Weights of a small mixture-of-experts language model, trained from scratch on English Wikipedia.
Experts: 32 experts in each of 7 layers, 1 pick a token, a sigmoid router.
Below are experts of layer 4 (counted from 0) of a mixture-of-experts language model. Rows are named router (the router's row for the expert), gate (a neuron's input weights, with its number), up (a neuron's input weights, with its number), down (a neuron's output weights, with its number) and show model dimensions 0-127. Each number is 128 + 24 x the weight over its row's rms, rounded and kept within 0 to 255. Numbers have three digits each.
After each expert's rows: a language model's description of what the expert responds to. This comes from a sample of Wikipedia text that the model never trained on.

# expert 2
router:204128141149138131101129125130076115100110100120074124143133125126105138107177134143130122143143112107148188132148126118109126118126135119122151117105146123123148130106101112137144138150098159144089106108079145123084117110163121126157132111167149158106086075113146126055158107087142118122152142129097127080169120111106175115092109145148134119115152133132145129137147126134144121163138
gate0:100123124135158074150120127129122190156103126141137140163140150106138149142141098128150079100118095131121094127125139129102128131095104104194106158115082156112125125123110152134132126144161132121118152095102115133108133145116147090153122150137137111108134100145155128109139125088134174131126080099149125118135099112095133121093146067131159159070140129088141105156135105144116163081151
up0:097155124156190129145139120099098141162151165131156135132151123117136092106109119107081144126128114141141115116122141128098125158121144171205108129105142140116134161116132134144128111173136139160128070144110111150141110140116143104113065133153114089103114134146154135089123093100152132109127095118124118132134119110140143115128114149139148145131131047080091104157147079119133126112120
down0:105135130122147139118136145132115097160082098140143137148156132157114109140113110168162112142100114083164109176131141102080110105066162151140072131119118137151139107117164125124084164083155131140148143109120091187122147100063155097136101135159100135140111122128190126145158107117112142117159097128152131118099125124091115137141120119114139151124143145102122148139138133122118123124159
Auxiliary and copular verbs (was, is, had, would) and "as" introducing a role or description, e.g. "praising it as one of".

# expert 12
router:175155130154164166107123123159089092117118098128115110134136113137121154156174136138128123135122102133135189161140149126144133122114127134136142125122151095119146132100114150130136115126108163127102132106099114125116104106165106154163128109126112148137149104090140132058140141100126156134145117145134135106162120099107190093096132106145147103099154111146084062160100122121164098177153
gate0:129133111161087155111131078135122067116117093147138103135102175109115142124134121100119122110090129110144121173177151095141145141135127117173107096109109124121162120119159090099141134079093126106129130143142137111138123153148153129134101138096140171081123106124113129111150102109146138102156107082090136139186121115123158109102122129149108094163068126157144144127116133108130146106093
up0:119117136109094123111140164114135114156112139146111069144162099131100137119141173139108145103136152124114088121150131102140132151131102109167155102082136092143109155139168137139121061134139137141134112127147135124118157113143142133142142127145150176163117125126140087143108145072128169105134097109153160153134124126124132152148066152134101121124070106145144100082121130091151174147102
down0:095090107127166149132094135138128126153128106124099111112156105103088113110133117123116124116130133125147075139134098088111114123145151145136114129093090093141141144117149130144147084137135092154157148150159171130137135112089103161124142146133159175158129118127186126178180115080118141105115131135096091121088113137098170151133138111111117109084136128105119153099128119151153176150163
Endings -ing, -ed, -ated, -ized completing verbs split into pieces, plus following of, with, by, e.g. surprising, defining, frustrated.

# expert 22
router:180124133164122123092119138121067108120136148130092140142114131132124124148153156150153143134143142106152184125173181137099126117122136138131124101087120123130165127113126128121112136108126151153123077134085124101136128099156132128163121107160122131093086085119117149084150118077137144135134150127125112092190098116132150122093118122175143093142134137111131084116150094110168123155165
gate0:108164176104122150102140154118118097124134157113123125109117202148170126129113129103142122122159084128141095147130095118133135130090153119131092170073148103148128144154134163165124132147098122152127135104107122181120081158109140103161152141119142140129154121127160105143123140151120132153144152160140124106174088110130107132080130149118169110128120141145151119109088122149173151082112
up0:097150100147144110095103119079164151121158154144096122113077144110150121085148137123124091112143124128143129139117160114111149089108167105140106092137159121154137107143128099103119100183165098132122133159066105170132136117096119130134118142092123132173168156149143184145113140169133101103126141130117124151100145119135130130133125154136119102108096166167142114114097126096106130088145
down0:119095101160172145148144130144126118134170139111081134067126142093150143098143133120083122135143084118125122143148144100173130103126143107124140117102091089111130128164142127140107125159135114137120135127064087163109147125087122158122163137127163122113174163160124170153134113128121126107133145185129083135100114103130146114135120120094103138120092150164145125102138170123118172118108
Articles, possessives, demonstratives and subject pronouns opening a noun phrase or clause, such as the, his, their, this, he.

# expert 30
router:148106114127146142108126170150079110129098122132102108109108152150111167125173117123130158106122127127183155154156120143114108120125142160150168118131141159099163135102143168129126092127105133128106096102115140108102080145153104131150118114170128143124113098105153131116166140091116105134165119141115135136164175127102156098095099109126155117101123121120148093174148082166182108129163
gate0:104128137178124143134113065122070113120119102120127106160141100109101143118160146091118107116144122168118132139130115105079139130166093126124107163137083112127132090121113129116127138104083122152150156076133108129145141142094167102107106122125135123126145161111093129184142100134163169083169130133159139199118142132127108120160150128113135124149134135093114118135100109145126142143161
up0:109121101160142139155124107164153127119125104149119098173084154135130108169152164111145136095127138142139154131138105096154118088147139140136105153088120160129137143166105160087133114098087149151163118114119148158156110150156108093145149143168115120165110115119149107171158113135078114133129110094108115108141122101124126130101086180095138129128122160131110086166129164085103122116101
down0:101118154107185111141118128158156108144098130156122135124091164097167111078136121127150119098127172095095122101149127180145123160062111163152153131128142135126120119136138149111117152119114145133131129156171128101100099122069125120121139160097119135186126164115101151142123152163094113135129125128147114130138109146130147100145138165115111095117101149154145146137125158107109097174086
Standalone space tokens before years or day numbers, and month names, in dates like September 28, 1991 or born 1966.

# expert 23
router:123151133123153153081141133107089114142112099106112136147118128122119163118128150146146121138165113118159154155170168127177113129159129157107164128079135126148143101117151138144104077097084165152107108103096109118111082121148125134180139111145102152126093113090109143087176116080145151127164145132144141153140129105126118131101117127124144107123166131133126091136142101122169138183156
gate0:105140089124148129121128150134092152132168088142115125091082118159118125124094180130085123084159178124110141142122094109116134105123138146131119152113136154106098108186124156149139092113103126121113131147130133101134097160162137134134167136129175155116086108164117163161100170174143123126112119109120084142110105151105161135089096136169154126127129148142107126112135088117119139113161
up0:115159103090099122138140130129105156162145168132154147122116110168109138168091167136129143110154104165142129176145132124143107102126125159148115169115145141127144134190129127167135110154091132102102118104113123081149111110129143126160151129127134107085090161146142180079109128119134133110140106099137119134134139113177140122113149142070090135148120135175140140157072097119111128139137
down0:080119143094146141140111117120127150163146242123150122129141105123134116166131136125147095122164108085119117136140112129111117116098146115165118135115122114170165101102073096108157146155150119105085131127123063110169150096101162109142101096127120113111117150120138149107129133083148114121134125125108132095108104119136148137138133115116145120169149108120156118089121117132149099138128
Single digits inside numbers, tables and coordinates, and spelled-out quantities like two, three, several, hundred, million.

# expert 9
router:114115153145154134090140160123125111125103112143108152128105106097065179117105152171151124130143119117155141154141150116144111081115111179130147128117130119121166148115118149152133121148120128115108132115036144146123100081146150131157146127126137118122101121108157147096151134065140100166164125142119120110159112119122174102119147128145178121121127135149087072145141133129150134148122
gate0:119098140102076127141090151139091117134124098093146138163112106141105164132151139112125151180148147140177168150155156143142128125152110142143133103136130139120116126130129177130141066129131137125165134125123152180133170119099219140123153091122162116142153139171119114117159153095171114145125141133102105148167118141166147121154103107129113134124142113150124161118147149132123107125130
up0:109121146153152177148172109121177141130125106095121122137130117156120114161126147153144131088081106112058160111082170155080135144149154152124112133113149125100123124089114122140127173153135149111149104168136106122118107162117120130085147112128081123155133131108164102129161140128082144128149081110127131179143134166138111134096148158118100134100149144125135102100153132125126107153140
down0:142139127086140110145094105131134092113134138111134129162122141110099134160128158124159169118093159112105154152070128176170152098121146135150139087155156118119152108079105123118142127116155164143130129147129130151172124136123118140121077113139091130093089144094136126121147151185158124107170130142117133112104101152109125118145136130101126139111175116126165133110119167091145149074091
Second word pieces after an initial capital, mostly M, H or V, in names and terms, e.g. M-idd-lesbrough, Hom-o, M-ub-arak.

# expert 29
router:149113095120121140086131113153101136088126099120114170135117138123118162109130123147138165144152125112149167162138131116130123094115145134108174123085127128128170127120151141149120101138106169174108116146103121132088105105173149144133142102149111126093072107074127135104182151071128119113148173119104130131163141115119148112114109113119149135082134114124126115183134067132147122161128
gate0:138144122142144128167138117084145158117145113141089159125120074091105162161127141131133151155152117151104103141098120136089073082142151134134153138121097114147115150125127165113110121143143087130135134106115130162142068118143129140166171097129102086174075134095118119113133094147111151125097138132114113126156089105111115142129159102117126148080163147128108171135116106140097128115159
up0:141135124118131108104124176185144119136116177120169146099149142159109119065138116137075130104106121113156127108123137103137143144123125126129102089106174171143116099151133095124162126102134128094116141160104162090154168102112132119124095126112134159124159165120127146138111185122121173157134097122116163138133134126124121114135107114139161119172085166086133112129133155153170147108116
down0:131128107116128125153131206134117143142101111129140191149149143159110130142137151133074097111095122153144179149137125065120089127104144137117110131089117188122091077141108106154119124158151115131119146166061121092130130100144130114093113123134132141107130082100150138098127118129132151149120140121134134135090121128127138112149140114144108124155149150121140115103142155118094097173151
Opening parentheses starting a parenthetical aside, date or translation, plus opening quotation marks, brackets, "I" and "we".

# expert 7
router:172098112128141139083142135125082118097137111168108133116103132139100166129156132143129123135155125089173174122144162132120111096129147148133145121113125128148169129130113126126121123147119155153114118107078124123084130130169106151169145081163145137111092110111124163075178126086156124144144135140116116114166136117140141108114123129155141089126168137151113095150106066128172110157159
gate0:123171167134116103096139149085127136102165098167152129117053098124090115117129130139098100119099142102160100123145129128134129170129134175137142143159109125118148127123099142140101136090147160136150129116103130131105119123105122142093112139130117097111153189157148101149099150123142123105115105165112163127129159167127122105120138135142090098125130122125118046084120161107156129132107
up0:129123160139092132104105105105108156112114097164160120116057109172134092170162130123118079128089144110136119122133122130162121170143137161138118149145091103110117143113104182125098126096166144144129135150103119126134095082128140124153110123133126100124144152166160126172106124107135111131104142152107151142159119125124118088104121133181134090090120102125105114095123170096148116123093
down0:113094154131170117121113128132118104068168146137121143097117156135053075077120143137123114144142126122142123123122132149136125158148130099120146155086104119169101109109073127118108124140145109173156131110111146105148177130114115138165152141123139109115115140126118119105104129124135150135094120143123154149160122123168138123098148182174128120124120115148092092106098104113128058147125
Sentence-ending periods, clause commas and subordinating words that open a new clause in prose, such as that, which, who, when, However.

# expert 3
router:142131099119148154096123109132082107113135109162088099167138141112100186135151128152103169167146090128135144158135133127150130131133153144157157103093134121131167113088123175103138123171134127114090122067108119146103102111151128111155131117119130123103124129130149156111141140126145124103174170106132111117153171129145154084076138118146141087096129112122138089160113139141173131149155
gate0:130105114139130124137133154124136147125161149096138085122162139116084132147153124152127129126112140130090080084134125138136123134141082130158136137113113083122094087094126148128120124150096124117119130118126165132088098129126141105114134121097113137070065143134098100137098131169118089158161099142098162087157151153133147122169107135123110116044149143109122095158118100140145119140139
up0:127092107124127139162090131116119098139112131086159115093124158147125105145125149108138091100101099175146176123135134107141049119134110120122132115164116113169112124133153107134151136142132137142110145159154167074118136149172098140096111077106148088151077125114111114188128131120111115104111129144123137119106132135170124106107137138087130121122163160136139104156100170116127103119115
down0:123111154159147103099136132127125149102117134129136161142160153134170150112135146157126104175120090082135138129114132105146129155109101135151117086128112071174123128116172121126153096135166110148085144123131094128098118130071106095151191125123106145118092146119118113090167104141147086155152117139135150125125107119186127120157081169140155100111125133122152113160120115120134117128161
Inner pieces of Latin-derived words after prefixes like con-, re-, en-, before -ation or -ion, e.g. cess, fect, cept, sequ.

# expert 13
router:149139110139149163090111136170097110132148108140126114131119110118113202156133114128122137130137151134111159146144130099143145109112167143128217121132107104132154121127126145126114106170142162143120123114080145099133119084146148121152155109181108145106105146124153161105143124138159136130162138127097124124168141100155135107086132139127143084133144122107094080168147095135188127124125
gate0:146126109140110058116128171164099160115135138067133115186125163121116144160153150146131152150138119141142102069122142108116139086148132100110181100103108131117141192138146116149115130118114129107166142151137103133152131135165158131120152098142095145153105110099133155140118114108139149144111119086140142114135111140116128109150112130171116142112099109132117117179077167117148100120133
up0:149120139148151095103120137167110159088135125121137124151124185098119140154105104144136152141091140132133105147101078124133133139144126121067124123123151135138125152105174118140113142111136142092119132155153094123126118130141105132130150120207102152125058120088104159113133172157166147144095114107129099134182148157111108122179129129117110143120108095152115125139108137081153110127122
down0:125173162124134175085146139095154108122164147161110155080162100157135111116102080118138091104070137096115159133121124118106102117124110148156124122132115136124124082158120106120145115130128144145134126144142151118109105144098126131137118104102130133136159133122100153098096155136134099141104089137129166102125120166121150162175123132165164119074167181117179133123107133125107092130114
Word-final pieces of Latin, taxonomic and chemical terms, such as -idae, -osis, -ium, -ensis, and synt(hes)is, platyr(hy)nchos.

# expert 10
router:140114155122138115096147131147091136131134105141118108142119133123101192144179131121134143108158115093116126171169138127162120098155144139137177142101101141129151101107125176137122104145119144140098109119105132125132051145128088096124127105145131152092133120120123143099158107111122108123139131115149093117152115079111170083154120130108163106089112150148114070188151118127118134138148
gate0:124138111127128098106157121100109161137080128176159157127138134133133121072126129097148115130136127171139140084122163127161106170120086168115085113102174125133145108115152195114126151114155087158143087134111157113114130121114164136124128175124096156136115102154173121131151128136101163114103104144120099136149093114143131118115132104131147118119128140133121104119194163149160103143132
up0:146131156098164124150101154134140129120146125046116103142146141133100125135146166171137162144107126129133104122124125115107111092133133124137117154184131152149091137118113106155160119133141142121128133084133128102143103097152141081113121105125152093096150154096099119147110094157152101144105155129109127090105154112116143153088085141119161162150133126158133189106074125093128163117132
down0:110151134111107150167099124144134120112138103100167098185107115118122137129121178139146160124159125116088093157126145127107092117077144147115127107101103158072117094127148132095112126152155122113080096096096155123093155110164147173141125133122113126107116141111101150129143145165153150140173131147151125081128096118117101165147134144147122138150153126114128128093087077143092134130117
Space-preceded first letter or piece of a name or word, often after the, of or a city, such as Buffalo B(isons), Red S(ox), r(idge).

# expert 6
router:136147088151144134121130157116092131131125104139090141138125097107113169128120130115137161108132133127121137188112130144153135118135177161116170096125150115112157115084144139128098122166113149142113101119076139128094100119128116118137119098137107121122146142129138179090160128072128121120123142145100099137142180071147162130144113142184128093119121159144099081121123107158145117189150
gate0:122145112138093121124087111162135131103110103164172130107151116151135131081130107114118156123156135106147136135094103122158115137136116138112111101130138151166092165136097159097126150161154082104146109142132110097156125092158085122105153183164097115115113137119100147111135117115130071125108102135078090114134122087117173139154106113149160127177108087154114098137140135138155119131106
up0:150123146133131146126121146122141146110134131106106124152124160156124128139181148195132129138145119135149124061138120111132128127129119104153119182144108124140099172104114105147179092109139112111122095095146121163117162098108157128140109159109142132158107162143105123140141119129156092178096128118163135136123107177139126133114169110152141078135135147093145169109102132110130203145118
down0:142104121127121132157122177134139140089142145137120187092121113146104119111124083129113155094165060119144134138143125103127140153123132100135151095124139113106140177125073149101126142134171154154156134144115126179102138146165104128142087141106062112140121128136145152116125171104136115143078100145115140122147134136131127095117138119109124149063128136143145123126185134122110146100148
Word pieces right after a capital initial in proper names of places, people and parties, e.g. D-and-eryd, D-av-idson, O-br-ador, plus am/Am.

# expert 15
router:167114131109142142131130159152095130138128092138124137138085122160120163100160164118160153143141121142144140166143157152147098129148138129150131114116107173129183139108130157151141111141100146129083106108096130113120084125184114112148138073142138149103120121073165135117180132096120153146152147138114116124180149099127156126147147108119153114126139127114076102143124149156181165149115
gate0:128106092112135153156134115150162143119113153139150154143134099112087142128120103145117143142110092113141141129095144169150094121174107161150072084117083109152132109104162152098176143154138125126116166100114105117108138117149151147094127147135160146156097101143161114175152163085139126106162112104135168142163130103122125102148113143120152142112149144132134122188128116151089119149165
up0:172126155164111115096157164145124094118130115104129131096141136123142122148144113127139156148139122154109157139139133101115152147145146102120126174151140124109127142135109079126071072170151119123096090149139148186174113118099118126145127090094101113075153129138138127128142106159124172153104153090123125130116085180123174130123150088087150114146112133155122152109115158118128118111123
down0:142128109037097123057100157090145127145121104087078131120109125139159107130142137135136108089099100124118156094102102147134124091150133156139162134159106136125146119083153149127104125152137138114113099121175129104136158130112099144106155141106121135094105136081152146136123067141152136157137163109113110124109117157112107114120122129100138129145137092138107113132155121130118170106098
Nationality and place adjectives such as French, German, American, New, plus first bytes of Cyrillic, Greek, Thai and Devanagari script.

# expert 17
router:140140135147126142102144148150081133113149099121125093138106124146107195129131111135153108101120134123099141143124145128120126092120173142141186116099165108142138121080118150135101107145092150159067100107068117138102104131158145148157119139159102136116132133100149137126121124091138140130140122118120098082160144128100122091096137109171168073114160135137118080130122126151147128171140
gate0:142120098137139153124132142166057153144123085131125123158141148156105105135164129165096098139155156135133144071128166130142122093142089146138097118161128142142104169108122108104100139167104147107112108097114123137099160177148141142148125121151122142115130065158114095152096133105137122134111151165174126121140139087128152142093108136153147117169129140125089130143119113130162102130090
up0:101149110181113153116122143147072137158150065080121147156136126146123108110159139145095147187112159121170122121095123080112116086097112100122107161134097153148155133136144155159169122107133150159135132133080130140140193108135119144135129132127132119127112149104129131130155113114143141129105098129143107129117147119155104086093124098179117116144129149106091143148122117130115099153094
down0:152111147127123139081111122119091126151103119098126143123081127144160087119126173147128126144144116157152132100125140111098128103148117117120103136104124134146135155140159132152123143089131133102119090113101110132135204125110143159167165122160153127137119130182095139148089094081115126115107149103114164147119131107139149105149074124078111132181113129156133134140137155149127103062129
Final pieces of abstract nouns (-ation, -ment, -ity, -ography) and words in wiki section headings like ==Literature==, ==Release==, Gallery.

# expert 16
router:141127121140120120101129140149120117131122109118135148124114136082100196165148167119158109138145117146121156171155161113121113107117138120100139113128137132135172098117162132118124112157125140118085105095093131154085090119157129152178129101140111130095127126113140144067136137085102147136160131119117110109152140111130141121131128148164162064110109101163101101173136119137159127171185
gate0:147127129111134114167144100144139091143140126128163168150141119148109099180099158109123129111121148121138111153174126159160095092171084129162152135164155146133098151144112110159089101130122104168102117119134085117132101137113140102161106080120090163113110129148114153120091106125136136102119150129088136170140106137135096151101117164129094100146125131168127170122137090151149143140166
up0:131108148169141126123146135151139134111118129153173112124124114143127139173160137130103139193143137094124130114130140136101104147106119161080085156153147162132116123112157154153112125139146113093104108155118129114166164159151129170164117130119123114141114060097150112111122137144155079101095186096088103167152094139110111107139149117142126141134128139103130084118147133101131124162087
down0:093081135122146156119139112131132124121101112147103129107154117124100151171141165082152124118119118137161127111134144131144140096123156152161114152157088135153141109128158160127130142114094156118086132105093142099101170124111067118146110175094147173124146155132114125151100170123144138122127165122123104138124109142148193155072135132118142141142150163130102161146138092126101158118171
Middle or ending pieces of common English words after an opening consonant cluster, such as st(ew)ardship, wr(ink)led, h(urd)les, br(ack)et; also wood, roof.

# expert 31
router:148159110117139170125140171131094124139120102160106175108120107102056149131125140155153130109119145121122147155129142116111117114104123145161153137142128150129147126094128153134142119175115146135087132111052137080115095111133124143167135082148129150106128151112143147081146111099112119176133128143129123124140132126128152078129126162173149110146117142141078096169128120148183135139116
gate0:195143117138126092096108081119124119166134121139129146153153138139109110093137091109107143153129134138127121106104130124119161110093107125108160074138151089104129131134119144149121141139092156121088155171124151099086142107102099144144137136101123163157164137121151091107129123061154138154144072088087118150101145112119153107143136105158137147122124096173088135151141139132124145130125
up0:108122115101133119108127161174131069129075117130159123159148126125138115107142125144111133064141087138106161150118129147143138142162118118135099156132125092151083122123177147111120124123132124159116138119134116120066151115110137122095083110128104101136089143100052099160169128152097126131134153132167173134121133131147091154166096120114113147129141145116134120128142105095149121152097
down0:122112134126139135123128090133137101128083129106156158136191140132112122139150141104152112126115134095112148129096110111157141142154101159122066128111099148117075124121213152124074090132168133187170133136118148124146114102106111124135148116117117107139111119081126166110119097085125139129129167124115163122151125116144132136116140119140154134110135140084122085157122104128088128094147
Pieces inside foreign proper names, especially after K or in Germanic, Turkic and Japanese names, such as K(air)at, K(aul)ig, Arnold, Hans.

# expert 27
router:155110131139124153122123149131110127154152079153099114166105144130108141150142161119117126113125084137142140134152139151155120130119151130152149117133129103143159101122167162134102109140119151150088060121070132128107105110149111142145138111143133161123104114071137122071140141124137126133165125133140123097181145116156135082065130121152162091109156134127117098178124136166166111161150
gate0:146148119109100152109146142101115135140154138160127125087123152134118128152135156139114127121163059113150142141124141140169149177117108158114164148115130143153128147149106129175111141118170126098153135139118115110143101146130083157147131133056135146103111113133141106115110145105171153121130102119142123172090119083097076106144125126088144099132127143185165127141154108111108161093148
up0:117102116112145107146114137156141102130141145108137132169109102133120138126123098109155111118122189158129089135149090130103147078132145113114101107142120119119121098122127169113130137124087126150104130135150161147088138114110172098108131124169122162139146146091116118175157117137105109114125155146115130053172124134155158136112131148167145164174143100066093149100090126115131105110104
down0:147136150170109124130104139145131134094125102150143156124131162129166127108181155144136120138127195113166192116135088130145166105138090130092110109092129115082124187127124138124115129134135141138122083131148125114106157153130143149111123127159162185137145141161141147122108147104156160111126112131164113138098187129096113160142097071114135131124114159112133146139137113096110127143123
Hyphens, pipes and equals signs opening a new line in infobox lists, tables and headings, e.g. - Born:, - Coordinates:, ==.

# expert 1
router:155173148106119136101135138148114102134135105134096118143085126094148166099129156143163109130151143075132124133138159133117090116115153137133162094121175117135167147113131182139126124184101133145094083093099131137092108089167156117156118104143132120086133131111131143105160131083137147121153112136101095074149156104136141101095133116147125125104138104142113089144126103148154121165137
gate0:099132146109111114116079116127145106125138107107139116139142130142184144153153163117134112134121126074128133133133108160132127119120155104138188162143107091118102139154083140115127136175151154156125145127106107133108100132124115145107061152094112211130128133160154127110115074122139100103104180093135115091141115147124101166123163161116122129126121124136142110113137122123091149092124
up0:134131123112143087145108126126147144159147127123132116146129108117117109103132134125168121176095138171124134117120140108118154100102139148120081100139106120146162119170180142045132124101075112149105136106124142112182133143156123137082127110122131096170114071116114159119124117115142153116136123141086163151144138183142109104135153148133131091127135164081113119104137138106137108106091
down0:114109115086135080113147142156144072129138117147114100092133129133139123155183167127104119132148090096138105149129151149168137102138177122165146135181118151156119154152130142131157113135131155112097094118111109132101136110118088140103151150142115152131122092109161181096136116139127142134133139107093080125118145107138120116107174137095152135175085144099128130151160138141153133163089
First piece of a capitalized word opening a line, heading, list item or sentence, such as List, In, For, Summary, Glinjeni.

# expert 28
router:171172112143152136073139126146090079118110107144095124107100129128077124148143128130117110133124106123161194147136164106136134144126114142153132122140152129111141127112134140121120114116090146157107101105105110112101057096141113146146155123112131143108098120118167137068144157085137117105133125135118116115178161095106194131111111123159149108120120122149133090134128135161140095155145
gate0:155118099120098075141111128111133135163125154137114123114159125138112102135097187115155122142137149166140171193153165133135120109151113132100152167135137122163137157111101150112128122115112109091122134128097137143109095122111114129125133104116127122086132147113117151125117135152181114107105147130128095126167138125085182091119151161135106126130138105169138159139113084138077074114080
up0:150143127128126113081097143169141137077096112137117165112100152112142128122124136128157127150142173102113134157104099140175122159122129074155126147153129110177087147086139105156136155107116154139124171181143103138114128123113115126135127165117140133119159110160132185142165143147108100172145117110129101148148134137156127138131105100069128106128113123154134105152165139102138171096149
down0:137126143107145139154098141148119127116077144129131094114117132090150090081099129156163176079139117179133119106137115110154109131125136140114112127124113145113133152125158081140091114133080110108135170113166128112078099174170091112125137170100124095132123151141136100133154134110099131093145112180148124144127137121103125147125146127133120099090154162121144137127140109165156190122134
Main verbs after to, was or a pronoun in narrative and biography, such as began, died, appointed, track, met, performed.

# expert 19
router:149131133120155115119155128144115122124149082149094128159078108158117147123145141141132112112121166094158146147123169154137125077123131135117150126137102133147155146095127180155112082148110156151111100119073128130121045144148128122125128096132145150123120089126122132107134107086126147144125156137143145132172153080108161102097068104139145089106133150148135113146131109173139139124146
gate0:125140101137129111135146157125111128147088133155110138076107163138113109085135139095096138137098114144097140127155141156159152142096157152115107102138109111112144154117158160128077111126123189096111118106136119094136125123160170146142106117110142165109178111140124082166143083142143133098143160158153110086144171127158111167114125095116103163153094114156148151151152123142131145115111
up0:151117116127119116123111121100093128121134139142111160103126137125099083123090159142108077106176119116153129143113119089089139108149129119112103086152146117101089124137116120144150157123118115144219115165154096169119152123171108133134146134176137122103106131100088133167116146108107129090114113148115124143097169167134145119113170145132110163158146118157116114123111130103097118097151
down0:096134094111141137123136173154162148125098143151128094134136123101113139102133087124149141076112134097142170126152128158164108124105137132111201114140108149149148094132123118140160100153111181109130121145156137149145099128132137124162124100150121139097123156090135114111104146150122127176181148106159145152164122107157098182128149151108117139129115081098101109101170153130106138134118
Head nouns naming a kind of work, group or role, often after the or an adjective, such as album, band, film, season, politician, States.

# expert 21
router:158166138157136141061138163140098100097104135167093149142125133106098155134158157119115148106169139135121170159160147109118106109144148158134165109097128118101136141117151140139106138148106148151130080126115140105109104100135131123144151131169145157113111087084107165114176127103119108137148151158152117116189132113132189122110103104172143118116139151107119113141160132142150134157121
gate0:139134103124132081123120128151126148148144119124091168102137108118123141149101121150125105075129092102113162102123169149110129133139088122071097129162126141142140135121135142124118113117159117158112148138131135082117084114146107117106120109124126134139113135093077160115128101147162138072096117118135137121102146078145156159165152103168146128137092144163153090079165109105148139179122
up0:171075121131157151200157101127100128133187103100156128175111104107144118160110116168123139151164172134125106129130136128088154163142114120120151108139132092137151141143103094118149140136143147105108111071151127106153166112132146168108144155139142144142128135154156126156165093130178159158143129150154116120116120121125100132140108136147120130108115130163164108094167147144125152118121
down0:146133125143152099197137103143132143146153112169153127163118115101138106177159156141114115159147132154107142139142165128127139158109095112118123105092102089117097100141095157112182121174105107121158104105118128119180131089142133093105129122168086140091132110127141126158125113117110127163130132137120072132145126113116107105119134137145110114121135137120140089098170154142071115147089
The articles a and an, plus any, another, every, and single capital initials opening names, e.g. an angry, a new, M.

# expert 8
router:136145132132122152101139133138078125086123121170081171121131126115073141119134144116109147109127097123134170185151141139151097118117126167123174108123151129138142112121118137167128131163092155116109078125080114131119087102160129138131118117165155152083116112134143151102132088076144108131177120123134075129171151134112121128116144090132128101139132115122094122181113101122145133143145
gate0:128141124126154139126145091132110118127139150120111158108144108138078161109097161110107136162131097090099132146095161132124136132175115127115100105136094169160124147101137119163136109151129102135141113076135097157137120128151152132109123160138136144098103118138128181139148141152123144122158110124140122129067148101138175174159096161127101164063127104103090150096132123130108164169130
up0:141141148130127067102109136103153122168136091142099125134114104125140129179128184137105129110121149142113145116136105127095124123103125106133082146137167105087151174189106140116150085115126128122076131147101156073094129148131107151133160094118122089131116134138117117105093147130144104114119113126088155122143140153111110100116139120097098100140133142156150159130131105086148077094137
down0:145129144072142184176098094165107111146097149161155078157099108121112113106129104144151099086137107144172092113145128143149123122141112106110135082187137092142130119116151119137165133130095123115108140135125142157083132128128133100140148114146159147127149150055126149141124127094139143132125162143136143131154177109119092100116114120145098142112122144126087093144114129116136091120124
Two-digit number tokens in sports league tables and statistics, plus the last two digits of years (19|78), and signs like +, —.

# expert 5
router:134155129130113152114129117137117118119113115145112126141126102108128175118127143144138097123135096128120135203138151152170101124117142132133167091125115132109148092126130177127102088151123140160083096094070108145101085136150101128128171115153126158139104101095119130110146141136139160147168146137165151139177140107136160085104121114126143088118120118129163111170119123133145106192157
gate0:132159125119162135098110130147131135110141156085146134145151151105153154136152149120108155098113130098123126149138116107140159167122110074110147123145125114149156115081080090126127168124104124085118113170095119129124145118125098112133141082136121094100135089145153147131138124126092107132198163147117168118120075117117145118152128098144141135164133147129090147098114147078095148082106
up0:110126139115136112107089125155129091130090123133148122160087164110129171140099146148154136127107105128073146144135118120095074138129125072120142142075140124122195118147134122105131118092095131155147145131124120112165122136134157111095176142104152106120106071134095165169127089104115129104137151128130131125111152109124075116123147139109135133132141073176139140168109131139108131113126
down0:113149113124075092128115093100138191109158142154133131119140130127093140121127102103108133123151139119122112117174128154115097157127138155108187146093152111107152125122098125150144110147147123122167097148143098123134107127131119154079146102127127116174142108175121193125146143117148129141137103134126109151081125129098133124181126104129132152151173133069126121176112106131110089105151
En dashes in number ranges and scores (2003–2006, 6–3), and word pieces right after a hyphen in compounds, e.g. full-length, nineteen-foot.

# expert 14
router:170136115126153134089112148130080113110127100130104133129090125142089136143159130121134142108150140120144166182165158157173139103141120149144136113139117135121120137095101172151117104153102113169138123133106122142084110121175113146133121100168120154081124103098131158093144129090137116120120140109150108142180159099106184098113129104134139117126150125140107068174158133154153148144132
gate0:120138170115142137069121141123060112167102146117075125107100151153106148185123119146137132132125137130114125149138180132152175152141147110121119083129104145154101131099118117133140108113106119136124164134175090165127127143127133117107060084162118138162145110125112165113094135150151136133118144143116133141140122161120173100128157121169105151118112130149119070116120108151122122139119
up0:144130131152111152118085108137092110135116153126090119105128155079121111124104129158142144113127115147120164137151168095128134139158118161100125113187100095111114162166144122087125133184086145123112166116148145160085152136119108118083144136111128180152093135136123159099124124117175156130132148129106099130151123147106098097129095160128140077146118157134128098070124138136156127121120
down0:116112152126172122120110105125131109137097133137124133127147101145107131119111103116094079155094119149127136096130145131129110150132146126136111151120164157124157161146146120098164173142206138098156150091132133154081110130137136145107149117075140114119158120134143165125120177145170139117138129134133111148153081121116145132076166153163123138133130112180108163121138154202126132123146
Capitalized words inside names of organizations, events and titles, such as National, World, International, Memorial, Commonwealth, American.

# expert 25
router:165117105149141132080129107131097132112138090138120121120093145149090165131148142147133134158158108102158188143126136147105108095116174128121157124120138140096158141104115133112134146128110173142116099113095116145097139100160096139170159099167134142095091101081131136062177131099132112121171115128111142137150115110138174110128102133144117091089142114142135117143112098140157130131162
gate0:109142134098116136115149079142126126169165159159107086119147126082146124126125176146097133101122133166142163148127115082102107120123139118142132151114101156163121148135170147115192147129124113130118137134118163124114184108135160151102081102158135063136089104116150115139170124131156131126178123121113120099118185129138141138138142169149133105084155123119138114141146131135141148112121
up0:092136127140118103147139162080099133112101148101132159117120106128140141094099110101139087111123154130110119134100140114108195165100116112167130105101159087111158096125152080156085142142124111127160129142121144132140118095106109135165156173125092175115138160155093159111107138161122125145091128146141098129154120114119105109126173134105063148105137117158145148119116122098138113134124
down0:084140121132086129102136151117113111162117129158146133149110107159189127174111157153093096083123156134142114144144083109079104110163138092127144151116129141146095125142123126142158157130115098119137101110168157099141124116164152117136111092161158133138113106137110139153138092120101149118127152164125144100117187148118099150118124125147163115100129118106107107096175106087147136105087
Words and marks joining list items or clauses, such as and, or, commas, semicolons, including and &.